Below are experts of layer 5 (counted from 0) of a mixture-of-experts language model. Rows are named router (the router's row for the expert), gate (a neuron's input weights, with its number), up (a neuron's input weights, with its number) and show model dimensions 96-191. Each number is 500 + 40 x the weight over its row's rms, rounded and kept within 0 to 999. Numbers have three digits each.
Before each expert's rows: a language model's description of what the expert responds to; "mostly gets" lists some tokens that are sent to it at least half of the time. This comes from a sample of Wikipedia text that the model never trained on.

# expert 8
Description: Mid-word fragments. Short letter pieces inside words, often after a prefix like pro, re or ex, such as exuberant, collectivism, comeback, CGI.
mostly gets: "Reg", "Ag", "Rev", "Val", "Ad", "iv"
router:506495485405528526528494518460492502567467407495501513388466433575449480424525527483471549493558540514501501460501546501515412463521455514531465519458498546461465517558487475479488455601506511421453551468439426443533490511518530466525485541541459592517469521469434503498531524548588533501
gate2:436506444460458463554475515453551577455456486472424443530567453505461539516492449524534511422532471512484555544510496469492473545489400549523502502497489510509487451429464440466542475453472528441551499552484518540538464489498459511519439457500543409540536485518439505437527577569544583517
up2:442496487496471467526524477466467562471437450550500391549525488470484509527505480489544459539477472477488550489485458450488481552600472468520573575481500498471492493468555452528524537481499482449503540551465544656464518469466441474526471568465512511477484556524525498441439502555488479487
gate3:437464592563535555500471489544467438480550492464501457420521532485464525468499460512511513499483487509468482518526523567508510483472438460492465431442515600473465518495483537481499517490530490436464409497534486573509530527488476560463479390473484476505440547467465512526529459502519577497
up3:547548443510449471468513501463449576463556556492532483491515495463518452539505483390527553515441456511594519454544551460465467468498518538532565482533514513455455478564529490526528496482453489484478577516452506462481505546482583525536498509559454565483564480528528566506513478544540476507
gate4:438437553495503465530531531508505496516577533526505485462529453530478515456443536508499546485549484488521506525462497412523526462571498519480527531499541456484544469496478484535417495475475488499475565548422412509519491495524536466443483571455461475517570488477520477484480460514524450529
up4:470487524468538458530546495522505476549541507519535468488553514537457509531410490521463544510496498463508514508462497509607517523546513558489530523538552448477503520494548498547406509522580495529504518522497460515512466500494518468459499560495425499524471440531491541545509510572461496558
gate5:488489494421494473462481536510472535519454490486537548475558550559585392535474506476480466483572517503501528480546494570491466436422453443465482525464499517485540510541544478519482485531519501523454478480446488425532546563502516534446504525515489546484452495554539528573411482507538550509
up5:542511591493505456482488452407491471513441489551554468512465471514501493542461474494489517476492535545532500552523507533519493512460501440504491449511539552473483528504493511487544432446545514498474500473507433393569478516505556506495596504420551514466434503503540508460487493516559480544
gate6:536438514511469508558488434467500478491512525557456545483492454526464457516537439472568518504515543453507517492501497505575489512513519543555450491464497549551526452528487557467477546505503425476504463440492506480486462489503489476445531569478573445510530553470433435429442504541435460548
up6:495487467531481494526480433422532462528569557546532557560569502582492506508577520541489527475534558477507439538487448516502527417466542481541499442428560511572480525477524545460387541536518497495496491497482513482426430477564485463518504502517500511525530484491470488416412519530481451525
gate7:475527613533507479555509475488594546461531371470464542508543468504566483462517509479530599492521502539509485531532423483547476456512522550471473512583518541501551527462514464529493577474505564517460573407437496485524512480485441559526467549498531574529456437429493501519473506524490472426
up7:547523468524552476497529484454514491486538450566561481471547511526484508541496516531484476537615498558526555464500599415502417490500509536474502548564522559539511466516529496485455507488424503517455538522506542430507533481560470566528484517554511511467544466497452446548448553431502446495
gate8:514546489546492492539438495513587486524524522433474581459440468522455491540508535497477561514557475457495549520514475508531486470447478530455504462509419536544436507505584472475567495512517549504521534513488484432488498453521453432584468507529489519506474591459488450547483543460515511465
up8:544529471440510524568445443447562440477446475468525499515416479507473453504519563486538568468515489493449540525533427516550496488488435543441506467502465530530471524489541483474552521554590549476550519467603513538490483511486516487513473485455516472504487560435490477516518541462486486520
gate9:460476466419477452469456560485541466484502478503417496437478460518546520476539499562484490532523546496512515501494543507461472550525507446493545493503575564460527456552503456494513473494490442547476473406463513470512474499471505517558514507454506506500414465471496470457436466497609452541
up9:514572468492494465493440512472465471482432501408599446454478417585528486531521516487550504433530498494499501570427490465461475447542523503491454474473521437558501493427528426477489488573543490524458523503422456518552478459510481470551506427431471507522500520490547453499429450520432555474
gate10:503515515524481559490552467466439518519520479472522484420508464509496490486531402425583413502586556503497549479457494494513472517444483518495425485427516490463434482495468459516482473553470538481400518481486509494532438389529573501459500453442503545484496472514529521460438521510526532585
up10:532531480537525535455572477477512500520435435496550544420525477457465507426539475454516509494568481505468512473483533441539444447517490605492460532413515499385429489543523501513472465504489561469474463483469497489525528508530566517485510476491432484540434459517571539516486427553484507533
gate11:471624484485445512502503573529508560527450473514568532491576451505529511493523548484489505507473456488513510566509502557511512504460485540527460507483522542478518502552503493524489499470483529430498453534487503451481516533504533487540576614459495465506623558490502459498497478515548525471
up11:515447485514552469515524467469455457486535454490509491412442540538455535537468522515475511561483436560513484374489501506508472529487443505535506519515477519495502505411507549532585520530452493520430525464541489548541450484473569450507485456490483455544429409561530507544535527505504521450
gate12:476497473542451498468534436500498555497535477535577540505539488526446532554499557587481464499497498498538574513499482479496499492530520493503481551505458499497497587535536510443508463446494531552521454475515475390466527494533555543442527504472480547386530528582525602476441436517484464462
up12:521548501521489506480508527484487543531525468463620514541524458527507553498535526502481543457537507509533549499515500431449484554528547497564454514528539573481494523480508485466476504568518428486476524539470481386439500514476488544461501529569560526492609571488517461452528476565497531472
gate13:470484539510554466498554459519475532551568522487550506486523496485469479417496501433492522519547501551434453460481480512466453561439491521491486561517513423485515517571474497455548568455476484541494443380523556508496450561551522559579427531440493470482483520456446512453583446498443429539
up13:557492500509510577468487513399467475457465419471483564455446501481491455503507548473472502526469514471501555524447487471544432510527435523449492526448558511561536486475476467556472502461532540490496550505547472519443455479550458478522506520549532540522462564529488538514475571582469450501
gate14:474475517506445497541487403428459510572514481557492509453587467525501414458497486558472528507467500451513462495558503484576487446482538507548506452481488512435497498565513522509541475469441491579448573457479442481451486524522542453464542490526505497456499544464501515488430582493531541529
up14:497520546538517574463455565495533485466493458434532406486454504520518479544486471487457459501518444508516579516509583530413522462554464533469590467510466503565495523455512496501487542520597502495495410523533508489505520476511459569490474513474520489580509492570516494475536461491485506490
gate15:521483485488490485552433461485526480483526470488576545584461483602580527472537490489482446515533471473513504487479447514439563495479539539503497520399490503544514502457479468540546533557411520511537464510548480452497555527461513478493506474469474485481523456490528494509487489459480570472
up15:530509533479484580544515453466495430492448533526520474554515434462498528535461500458416483480525456508521549423505433502518535447476504419579444487522502590469511487518547534531534469527465505487534585569450502566524461515486556396452448459455487525527500485507469506484472500522506517512
gate16:516432487418493509585542462483458444479580508488445545473551528538510460472508496555466522493473498438455501486495500469619516465472430485504437523561576527485495574509523462570510504492484526468450491552473484435540511552514463474504518527464426588514495492483494404525469435544529455485
up16:517513516504444516531576497485550547493499482566501495473469525507451548477512588458515539539464506525543518555450480469486513522518517448492464500564542528450518541369533527516511524473526513549508421515528521497530537459465547465492516441461491447477467459470487505550490427535466499508
gate17:427484458534556604543512505482497502446472475542540492514525504503522445520497482554447510569491520569585474597470475446477507525549512560506532493488492422523514535535475523515494486477467535545510447470511512561504559504517496433503533514482464558494407509393531512488493473477484445520
up17:499492418431436454498501511513510497530520492510497499471467529508459553499502520454514532490449482568504469464530534516476479531439440529514522500455456601480545460508498512507509540459502468434502598494477495494506469526519521483505469527430536479496500505555460501484515547516517505464
gate18:504478564425571545562514420554550508509478449475523403436544479505485470479503498521538491559498454598536449487480461541447459451543573523466507488508460451550499503504416403461516550530481446516524494599523542539400608574513517488442477444471532429548508538450569516492530480553498475457
up18:491534474527498474497471507482444490466545543486491454517538502486499587519490533517465534458458483516484492531481494526521523453515457516530469489563596568388425477479525577502534489436500482502519484461584486453519376444520471500479449540520503492485530541510479497443472505516427581528
gate19:412456530446508504496503494539525434504481554514471610540513533485501471505500480504502515465545542502546520464503500526499528512492539526459470487510499558476527513483476517481474514456503498517455462457506520545445447521513519449528471527516448557530531505492513434588516460457522510497
up19:529520503484461421462511509480511485553507484539478489488451547532547465505493468478456517480476473529533490455512473443517466481534539512493476453433542539586555482555493463468491565527490492516575492510438485453490550476486455581448517501501545450485502497545546566420496489513488468580
gate20:516444497521499514450488518525446413547481522554515530521462508548499521484521513534459437431424563586455518491492484483484493444464457452526504510504604535410547516517508452460576465493483454502516528473487493488522450503540423508492472477495565533527491537399466584498502476467478556494
up20:425536539487508504525532482515476517509516449419474406496544500477473487438468491448568481525520494530491520467525568508499433466517434583471521435531400428546510470499483503467460480482505502458493484536480466465506514495549539537564511427422507473504436493478554490521535501517505552528
gate21:538469522401578454457544575494460420512486415507530490478472480541478558446512439438444523519503510518450555488490507555440464449549519517531500530471484485530567471446492579517499547464561472542509568568540553422546511439509500541527494535602537554497517458546416502537592491472536544517
up21:480452508547463482499485477515453503457496525468491504489492532465543440555528537535559518437555511511543580470465530421518491460524490502499485496461470501529459513564444433515485491457505530540511469447459499475539492459493544545504466524460532517466501546468421505499539522517515495503
gate22:530442499440525517524448461532531505518440493480533550477557541575542389470467490556538580502471484438502522494487511521431547537480509553521540423407478556408520508559474552429449539412465491488519474459529586399558561481517488545545503472399464477535552502509516509507555484480528571488
up22:480477544490523470542480482535553501497462472485485613512430482554548467485490512499501560451509440532504524516494534528459501509490462554519528511451496568444534463507537623438498527474491576510557491474528577473472533449585510547535462517462465489482593464562454503507533432484549521543
gate23:381463500493538456428486482461508517503545458584511465487525543480483449551477449519495459507510469537477571527455485565501503452562492493515522547537452511536575455527485492449482455494606576485499527538426491493450467419475513487478459561543465477447520464465472428448479511532506455528
up23:412437467530517504396517506494526517491496500550509514498459519499434541556481441518476419450480500489486551516427503556510504449579561503506524541466447526556578461555480552475480467497542500491560522557476489527460545462423515480522468478535508473450479427431562429501546511507467423523
gate24:474511596459491463523517504587445469501456490452559510473508483481568470495547539452447553551525497516502476445480450540470507509496513495497492527499526488552564450570514448510565520442466564506394436500493498472508518554526473484489546448491512505436516451530400474545408489518532485496
up24:426528472552507508458472502532425505508478533514423505458591521584586537539524477548461406510494514536531520516501487508516489495512529502541489516459514541546493478551526547503578502477505532570454498519534495445553489532524524444420531492505394446467477574506513470513426511518520510443

# expert 12
Description: Inner syllable pieces. Short syllables like er, el, an, m inside or ending ordinary and foreign words, such as deer, prerogative, Asphalt, Marinefliegerkorps.
mostly gets: "er", "el", "m", "Award", "America", "Festival"
router:454491479524594501471474521431575515556513496535490490543460446519468525455516613499469453534497503553538532385517485534465461487553486491572540519489483601535485518445514490502452515488516559477524452494463454453515445499568475501521476419502508551548461490472450489568543589454521482482
gate2:452524478482456475549528459568506521556511484545418516515444405489492535515492505527480529439555490552593483488493483530533484539511493546534511556456469535524466525522505559562494485490523503436543491434474494477596578480427491506466489484506494479504418465538400539576581427532626500557
up2:467482549579532483530585539485481491413459535591534524477493532582478502516435490573543566448478442398445532519559445507515468460463539499488469447519505548465494517542494533497520488502530514549482565576485463423469563471490504470428458492493456533502600511447499495464456466485509502410
gate3:516484471474497472468461518461513417505624457496520499478560482443453534510557525507493489513466504497448484498418469518504498505515477495459534414540434440431453490452512469527499499479472397537461474536551494528552440510515512480531489445408491562519446463466502534488472472461502480502
up3:468471526501468530524474525591488509498417493555468530486449485428569541501499526515511493466449513470545488449508542476505436444502482515524532475510537454488565485443472427455520549523518502429510616543559569458515461473516592473475466602408515542499501518536479482524494453522499496520
gate4:457461549455525521577552481447469477491590522572534516433517440530479490537504475409531502513499450425514511495479474431497459498496472500469409465533520498476572424568474488480488484542434451513494468488566533444441541473497570517524524515411468509469443462493415569544484489528569543425
up4:449454457476522473475508516523481578495580452447556496464506480472538513560533489498554487527561522515552529513511517527516479485496537501464450403545522552560447489482541460480500424525526499506444468502466525458525525522520455460505443561515503486514477520465468429522540518503551552521
gate5:448475493473460486425560528533458553448483530506495569520474540495457519492499535576539492483523481483524591491497525558492472529486521587527507484442517554518498526533526563533441516559490474455480457468420505448503492521510477528484472502467462519526550513518511508498540573544527496579
up5:503525517504526489478515471497502477551448529449522503520541460550494458487496475518538570496489465521471509519489442451448542536477560473462476454500484427561420470541513533499515511443499501540486533445478505494419462509503478483540563449535528566516524521485551491471476536551492533535
gate6:468445483454561501454521494479507569512583528509490561505475437482481524461507508587440564591495461499500486453429473475471471526546435510536579516435513472541467504509554550500567497494515515495495550566424510479472466551466598570485431459436478463550526474465482540539534486470492486506
up6:497465499418451519483520488473515516535575503458421502525520458543510505480451568534507539565471517542431502465426540515484457484484499546493431575496531548549502419517458515554494493496515492514489535517418492468478521500443492549448518474532461509578432437469486523519545491558514534479
gate7:435544517504506550490537476520480545494521531497486409532474534495500431502458497483499510492547583514403514526534475592518552508538510522525414456503490487445534493395530446444501406463495504527570523509570415487453477460506420498469500407433553472527411517543448485538472584514519518537
up7:515545525476530491557538530513458533514504502449528628466495497559500540526455538541545478496577462457520466399506515510555451574447557516501462481462579483479456467536486489532534547572465500444411495457436527493441542489506545496482512544535459464533519521528556502443535437546473529452
gate8:474508483459517560492420569462538482477553466493548512459513489595419498498492483487504526542537423502565546448545513463473532555449490491548502486546503565600526475420365457548450512463506426522407384483472516522533524518530581489413487521480527476536518483457485497471542536491498549470
up8:457463562572495508497508452490439468509468581486508507480456447480574494604488481493452515467529581534547470504440467524511476497584546539510520560439512428384500472468520535476471496523510580499488536511493462489457477523537501461547499478519479592525502503502467482513420459559502539554
gate9:468485431435503479518474469462489439518568511531439510476529466499558530466507523446478582496480462533470520507472480509504521450448571536477397521480503527506483528495513469419392543473474504490500450510495542511533521462507533488494542488510499511451643475547539473526492548501517467466
up9:474456471528545548467468556523532531519482467544458458508439547571441429532549486514480481486518543487584526450532502548461502594466506538545503502450483438461494456517512464518436532470543489480487488451500524482407454516464456490431457530523602526516458521469431516479443544444470485469
gate10:514525469560471559480485502504444631468416540547471500405530492545475564555488477467502447513493550565598456494478554463507459551551431538501538506514563403500470515503546435547523470482569495504496463597479480478588530565520498440516501440469451558468522556481493469440466531520487436462
up10:496473524550493550427483520541487563516512521532470538481498505564451548492566487420450471568547548502554488491463471429534491582532473498491550473492513416545401480526497432535555513558576471506472508549476519514497527492506528447536499455483466518497568494437573469459452512480432452535
gate11:495408483510531541565524501474428449451557493525518503471505502519487478517564466452496571460483475482492597465518434499519548455529593475534533530523441513574468483495510530470460456461497530498566458544539507479447483548408456474542513450495466516545504483548442515570533480553491459490
up11:517530453448522439546513533486505537517474480452441508512532443504490473516510498470482515590514509496507528543431518520581496464478501477465485560474533498506494472540562519541555539533504535518407557476454509466502546456504504491491538589451495531531554491480558467472565467489495522507
gate12:516520485557571483520492491442452440535438517455440524553568515594506437463526529576518504427483529527490495564482530505515453512462517584443503523525515529504516496551466516517501499572466484523505489387529441530466496543536549474525559470500560574513534497462550495512583509487501512504
up12:526482408549496453543536472484469515565512496551494518519524514502442487501495513560457462440493461425518483606496543491509582533516507535425538520489499490533518524547442529451501471566474467503513487511574521422459463510543535457500578458467488631514494552480518487424592553448592600522
gate13:554479516475556522548518503438510519547438490506498430516506578528556486462451499582540507582480488515506565465481481449461508520523547546463464593532495490524472476552501523571518514488529533447455458460537555493502508521543500482516424501434451478497522524530493497557492450574462548486
up13:505439514544580502473513462502480560441445513559478515471581518540452505519495452475514537465569495533591482556515500508511472454486541444547505502547568588488506542491490500491508505567470480471465569542558516476461564552554564553480528531499487508513494447547493480487458506475474384492
gate14:482493459537507478503452515484471528499471523582488484548500484442538492536552532495533412521488518460502502490448555554425519580562543522516450444530513476466464553481506532500482495554432546445505460469542518416482519484494530511481468478526531466511573493449554510486499520514594451457
up14:467442494543540515551497532515542560496521455528526443543555532460494537527503524548493503478511574410477520507490507523451537528552521457507538509484530513479568491566508456475428504480449469454516508513607502552512489553505442538522473449496526454473485506551473479492497514446460414520
gate15:525479548454523491489530521576538499455552488540507450540431461476453436532482466456570464411498449557550486545514556437506531481489524474497498483521456484507420513559452476573509479448544547495484578571466525481452512538538542507503463508464556510533424472501500487527482499534522497454
up15:537548481531507412467498545561518493488451560508549496476527499459525526489547580494468586621501544524468515445476477432397531492532583519513496526515563555528536523484529521480457502449447475502475454430439490436535508528524507528577484477543560432542532452493476455555496457524519479472
gate16:521475537517531506514457483463463516473438543499480555500459476585453487540487505509519502536498564518455478415474473456518486587451451498451437519540536519488478500442514449516510560458584500505416499462486524517507558477448459487485422574500460496530519518428517564543519467526511475430
up16:549521507461468456491544535494509511463528512530535488543543553465566511466470533476522500527489459422454501504448520515489470460479553487574595455474490568446475492495585537534528521534400470536527498426462462486524468499499500556544566535499508472571568490570557481533511490534472568477
gate17:492547531507542482492499466548570456514538495501549541516474541526528434577474547459506426584509483430562525480565520430502414533510573529527463510500551504456443551534505522464527506533525470491556519500522523491509497498474422596466442508582514493508528514528495470521441487468513493542
up17:515456535482455566441455504465543406505461549484505560517473555533504529512511547464465519603492490563536491455572553487469434525531512460537471560434507537424511536509474403489561545561514482452539541499510535505512454453493509589472472467608481524524546528496478516512531471526546509563
gate18:478458479495486507523571484534507524428586520517544521553566471519511504516497524457471498510541456522552474541394511545429568472394499483499427454485482487483474586494511470512478503561486526501484575558581475505543454440514438474557577530468495493559459495502502516548528551484520513477
up18:481496510485477502492421527545472488522486547452543479473488482487497534505516480475491546430523485435529501480495522457494506449549520491516476520531525546486511462483474463497533540465425486456517460447447542425591498562508516464510490413561569526554479492458507471420497480506481524490
gate19:479516393625438533502573537525499527505495483498477510488513497502410502542479524524421486637557501529495532552399508483506471418437459419491540505513377520533524458581546492514546520523512509547538504456397472509547479475483472485521513467443480473553515481506553499481509469433526503553
up19:487519509511442502494538550530504466483491507520527508526565531468496526480478503444467506597538460485462449513480483510450514572542435515497550468499564483553577430510464472533465483476436490459469504519457538462469580520469542585534566526500495585480507491584521512544520495418534462444
gate20:559473465552494514482518452443488494541488506551480556494494491528467477476465497386450491480531486494490502502547498496507500550470435500520568476471545505498421546557514469502427529588504535497554494547550459533487520548487439593488548513495524491495482473414497485487506513467559460530
up20:518491545460470548484502456427391486508488470480453588444570495564472440419485479493511491451484553529537594481533525514510431497540480517435546469539584484429434468538447463476480505561551514516501540458538495521495492500519516529491517493461539504535475539506494528441495499516524549498
gate21:564514587566521504502532475491428462513512507536497480509493507532499499532465545417524495554450468552548526533447519483491540491490442475522473486536520486579423479509542565567529497486448469434536442509490498472420421524545447554498501512459528463549492585508515480480457502516487478518
up21:452534490508497544419505552501522514478467519460525567472600523474476469505498393461478426435598490391498495477490556488521532483461549529529466541506507514467529466463446498430568453431519507516440605511509504508586523526511498445458516544510524543486507431483441457484547499493418545379
gate22:404534427554549489502581504540527504408495447565460498538486492578544498511435521461474503518537511590496464479506502582553427418589530501510497523470481591437468470498499472536560495454440496503489443533429579503535498476524508454515456449486440515536481533544494524535501475473512503552
up22:494503434504536472509538486485480535529545449509454507534433495422502559502430512465439503492479515546491521458512503536566511491552522532476507516546455530516503502489477462517469573491564481414552540443517537547505471436490471528520502449489554485543573474449517561548532458435476489499
gate23:472486488551482488503494587486553500471531536405458543524471496444470545456508494434457516551491512501520446550463510475543501522469534497474450469449497447501452487539460437506436501508492472550565518440515508493462502542493488545504515476424483557556492497547510467410568417507524562536
up23:517525488463491493577526487570470472494500517460503420485499440532509486562585573553544511523474515565476559476492480549465518520470501454512502536579488490479557506495529635469494525515525482467516488547559489544456455494459464511503505443587538442436499463499574601593515524442441451526
gate24:489502622449506524501496442421495501558489480524520457487497512436480478582500556518479432589474491436441533501518569480480549534454439447427475584520498480514505511572457496507540511428489482517517487538481515489485499507411513496417513424524529436469466536438500479490493514525412563500
up24:542509480569501489528556566564479446511538500419537528447479516545500517493488504502522500495544502497583499439513458559478481470535560532479489487531497476479503506466586499571486451560484494463553511430470475508566528467529517489568491535493513494577545472590516510443520525478558422547

# expert 9
Description: Consonant pieces inside names. Consonant fragments inside proper names and rare words, such as the l in Arlington and Darlington, ch, Tr, Gr, Cl.
mostly gets: "ch", "l", "Ch", "Tr", "Gr", "Cl"
router:505474536477559533523477526412511523459504510539459507495453435499466475508481497541567459473512424498513519435515499573532509414484501496549534519485489572528474480457461479475423482569561546439394563513497441498489501524508490465473505527502520542564445513556502492500451492467493479479
gate2:473476483537517553494524495562493498442485469476599550470467474562542484467566467422489477482581469468515545525487517476471504557531545512550463462416485487444472484501533446491474439483485567478469500522445529458529471431507466478537471483511605463551489548425509460545544509498510474529
up2:540467448430495535510534574509448515479500478528553464509490491487472523451484529483509522525581495408464506473490489536494428498520574596487535505457539471485450445494568471487536464458481469489489478574463501502556408460462500494473482533599492472509489477499542469469459463466516520512
gate3:466453570508509531521470525503510478434560502501430506505447454426521461490454464509518469509517575430481540521491504560488502462437462536549537464441521450455529548547492526451502540539516570516466537520604468458497501582570555470493470445447523417489443530508458487461511491466438447548
up3:554528500503442531481512489470535540512486506496476463468487512561458564476544541485440493510503463544511539501521509504558477518549512494482437542507478520530530477487558539528476535466500448514499458484418546494489533430446483580481479554527470573559524515494470477478499530462517529406
gate4:552486492477500587561535471446494476534560511505482574486542538469474468547495485502391514434417458494557531510451568494544436495455455504500476521512464463466448591542492462519505498542514528476517588495491484509423469508507520535436504581421539503453397418468480528521513471527440533567
up4:519534456548523471468500541462589459508543461537570492538499546492536544508505526496563545529501536553494516493455471514472534423541523448509524547497534492509539499504542509483465455522587475490498463500572490558447577522464529479521464438500485491447579474526508508517435522402506503485
gate5:450545468589519491585510467506443546498497457489469411490503515478464526523499519484518495458471467561476497518487514511581546460513411550507499430531499471475436535507428500499459481509495520413508483513482507557510492496496522482518534455463496524428495539483500527468507480539547532500
up5:534510496483521563507516471526443467471480507545478504503409497459422611530540536516534518452451424454488487505497448481554533468492495431483416617481491496575535580532490461452465482473501513504494519509466468479534482516471423493513479502575468562494514424494470492541547524494521533524
gate6:554428498405492485531472465467500475410475550560447554512518491492468505457544459468506571471506437497454546488528483560467501472466521496506529480476434559481461480489504579432494438550557509515488521499482481483493427496458501500569545539466523474522459572483474507479444480417554491509
up6:460516513448453421497516488484499536517457444482568496454564556524493514562504543511444548539528507498485550504484438489473471431487530477500514569429429499467483509558513473479474540497489516525568400456439527526457479443439535431497480544545492463478527520542462537442454428478580521413
gate7:513493509440498477481476508419554533525522517494467484563519443520537492502473449534439418544525508540403574545478455550444534475527509511472544534441490513447456460527583475509517467533452520576506535516541514485476466504554509453588507507549527502470562539448495529530427558492462512593
up7:434506532475484466484505498488562535487502623533472486586525486524560509441513483504457555494427528497445483518455378517446517497475456438492501519483529508469437539551508459480540484575419472569473493549512522551507456496553533486522559484441465425574515507472528504490478507523502510573
gate8:499529527517438499497539429500491517530526489581521411492473524441460471478502489500530525511510475484467493508518533492560570556555530458426445496495544560562583542520404543506537556489497463506575505424546511509514558530509480478566468589465507511550496495526526420558458474544465450431
up8:501481571558489490498497534517454537541445483487531576527509436599500541497517508470504513549533540470490550501449521457389455494472539496528595471483467452451476429537585464504473519496516474465486525515512516492456437483498483558406473460547534545454515502497433595484578484435488513557
gate9:487525528473546451528457481436529459462500483440524486508510469528495451509443414530574508446507513460482596508550479577438491475527509548506520507488515497582531474424547564569502510453513562463475424492487495495568487521537452425459488474413530461457470557425486464455554512486425513451
up9:489485497553398580494512506532494495468511503466508497527514509556520548518499552508493462539497543500516485479546575454484521445491528446511495529481589505449497524541487405505536421528461463537515573518556542486509490520440470440560532486508489446492481499513587517459492453485462487511
gate10:519510443526466510504487526477584469550525496462460528526512498468486591543544567562450443593536466590527532467480486517458524484517497500552539551525493568497498521478567475517502494468500519524486593509539505443502499510465494521493495502497480471531536449489509451501558453509508552475
up10:471469453498498513484513530506470474532510533504499508485540489561499469504495506453502446470535502440405547485468484484516456497523433443495484511481456451493505509507498475444490484514510501487520500465398530472558503490503387466488517545457568529459436469522469486534510510426477539467
gate11:489585562491489508478541463542486510454475478606488468459545523516550559526551511534503519453409494480451509482521470444462474445502503506469545508498503567452499430560525438464520461460490473570518517449520474468571483610441554484489495529438461486571524558418428481496575456498508557485
up11:429550540542536510505536502620535530505489466501569519453529506469460479530494460452527504470559487466544449450458508539554504513464537472549459510459531479553514485405514524559486543511500500504404472458438505486475513473506459511556495524397512479490543500454470462491466501580534490503
gate12:557506539396428489470445448494572458538483571545438593473484513424507473471458528492516493465537448485435458541509504508483523478493490563439522563504463467413514523476473440547546456495505474527542541527481493453461509480528526437462454493506492525511511522403446494473446459536443465524
up12:464537493564561509468482483521578549508473520473480493507492503460456486494504511482548499575495506542476546525517531482521508594501467479501461433529496455535518484516539582467474513459451485535487448558530479520490501534447514413462461482471541493473477442533547495497480464547463490441
gate13:487507509447518511488529545467495501522596507519515554469475441401468510463500465542487506497527464517493576508526419553507500503494515507518516561524473458485473497509511528483531423517554510553540466492466444562473453508524482434478569584508472480520482550479493505542482533435509502511
up13:528504447450504445511511535463461517499450516480459490511474540475535532512482521466599536449473454520517492503539476504518538516549459588555467503479523512485435491427561510440484392506534503518509501476447420540453493512519501408451546517507514516524521509480496530473557535500487473428
gate14:555466541444493454480436444459425504451511490513497478488520480474519516447457539514525446454492470537480473521492532481446549499518542603522488470560535522523487591509517483510457454529503560459441448482556523502575496521552496602561527484404564510530484474497490399459510509526565500546
up14:464492411457468481457461457480511535476559496505490524530458503444511557504461513515507481454515432540540528576481498506429472472523497479486469543491536536572542500474462495519507507468485478507478421449578555519478491505517488565503560561483520475537468502573545436543526486491499538511
gate15:558488487457529518513500508437521511573438523544523431515564497509518429522474517492472546584526470527552498530454425517498505505558482524581580543440606514445521509475517483481554412572525454471525506516464496537492570495480532449489465555429469483498468548473468531465450404492530471448
up15:486488488508557494560487460484478521550531514559484545526469487508489466531425535453544593560522450536546504512570511533517507475465494565493488555442520523543494525532510525496505492556495511487526531481470498452447481458523464513502515496499469532494527495520425443479445469482532488402
gate16:485450510499497453444493465463465488428504536541449542543498511479465446476504532509533443491474565562453509491489488531612532460478439492470571450554470492516519521463536498506496477504440459509487491533535477500575457522468474520489463554437434489514483519500590543422529537542514499522
up16:473508395487506462457494506507459480422514484470506488549504482491522500512488500467489503493448495516501508440456462486501564523457517453517442500544532461471548534535465567476527435566448561493548479446586536539476541538480597552449467439508506492554519521475498466510495477459420536548
gate17:465430528541502512506474500512456471517490570376573505479482511442534495505506548480562467473537534554485568498542471510519519511504571453415558516416406465473487522492569561506481561503474526499513480541517505538458514481554473511459564481474569483513495522529513475487450502505513514551
up17:530551554445461465584520508491495539486499438505544548534454531538512553519471470487455513500531527565553538457528446514559481488492486485552461541470530546526497433495502469589478544533498474527544512522537481501610458470465542537532448409463504458502465468532514549530558490413535528532
gate18:503521515494483467524483503475554471463476502512476500389566566503473451537498471592502509439502495540502476503517426515580510455487484425472571529540453427505503506507508519471503502469493411447477425460424511521435503488460527539518514475530543539551497519508434583511509459521471486443
up18:469525529457472437524504508495576487461452454473514466478558574489492539502527505586470514488504499491527545493560447492587526516447476461479504481527472418478506494512519531492504482444495497493517375483409500536504503491426522557553493427545511511491533501536522586452531484547510488468
gate19:505479473482509577531571456511543541492464530494527611478490515495542507505499507453553457476561486568527479470523530420501520445499465492550543441482497461514527494539508475568504489481449582483523448500449544513495473431553487449578452447401420514475506510443520493544488515561551455521
up19:531531552461487515446507528486487451549489532521505464481528444533547485512520522518406492535516515475547524540550486565514413524480544555513516491487562578474506579558578459516476458525516451469505514413548446490479518510504480470461541524526494521560473530547507528477574495522464500466
gate20:563432507521466521480489488525482434538505493471512424591559521489598570560471486460459534502551461459459535494513503497485548470526508506621525534566501564505579506508527530518471502526463490503528498498458555471446558456482477555555529532506518512535486490545488460495468467498511526492
up20:626491476542493514507552493513467545474448484460605469578509544495457514538533524486498484492483550474485472470490510531519476524539479508490510474587459495441549450507494483536456481423484489450487578490538566585484491485447521520509500525544552552487505472454512452451493532436545532478
gate21:413498461501544459542462515522481501515534513524554565532547444360490500477521518524527476469537524452532499472544515577464413498500552614511413425433512460451464581520500455519579532548542437474469485474469511525558526521514444500489471504487472516494475481492538407530507494473479538473
up21:407526543487562453564481502488476483553481498557477532508499458369505543510501511487528460534585603469498507442549559538523447500516514609502395457481470465514494503508480507563454423556527457427468486467508509503525557508440499495513477437511459513454550482543541413518539437503462532527
gate22:483482501576486530474482456468511504504472519620403464487532535524511518516464544567514534483421455418547451454488547514386476582468450525532550514521469476484539531485493521498477492489536427503510520537478514453474458478456549513505484592454418532502451556537536469486456488504479413471
up22:503430518572446491504483460459507498503500526571498474581500448458501563537493518501461477421388473469585461457497575580444528500529493520464492497474495442449477490401487571482519477522502481498433517520504498475512483518488550448578437499490515590514569475470495469531484495534524454484
gate23:518510498491484521463560562454494509462506487565480533442408428477484542560469619550538517516513472554550460432519530510455503468457466454504508432500534486532477474465503543479541453478495555531473562493474462466528463531469552445515483449524519582466496548506534477559532525558513454457
up23:404535502466535382506535491494516496450436515487552432470539507541547472477486437444478498539524497436493534557445493430456450459537622469477596497502499542533466481564448501501506538529516469476559488493473511520470483571531513579496451637497442522569574537535451510453512510481522446522
gate24:544513456447465521525517511535548466454556479522515469598478477483528509535435451466492502501437527507582603448487447571536496476464435553485467564467512442521529487560524544470495536498510482506491445521532458489439467515533550485496506528482572470499525508545535520487485537539492549463
up24:499542511532528627499470515486502522539495520481441450446483509386505468508494428403518523455438441485489559530520497516550470527533529479493516503472472449464532491526472522568508526587544528485524405475509441514476556530434510501526562484479537509421500512554484526515506548507539509501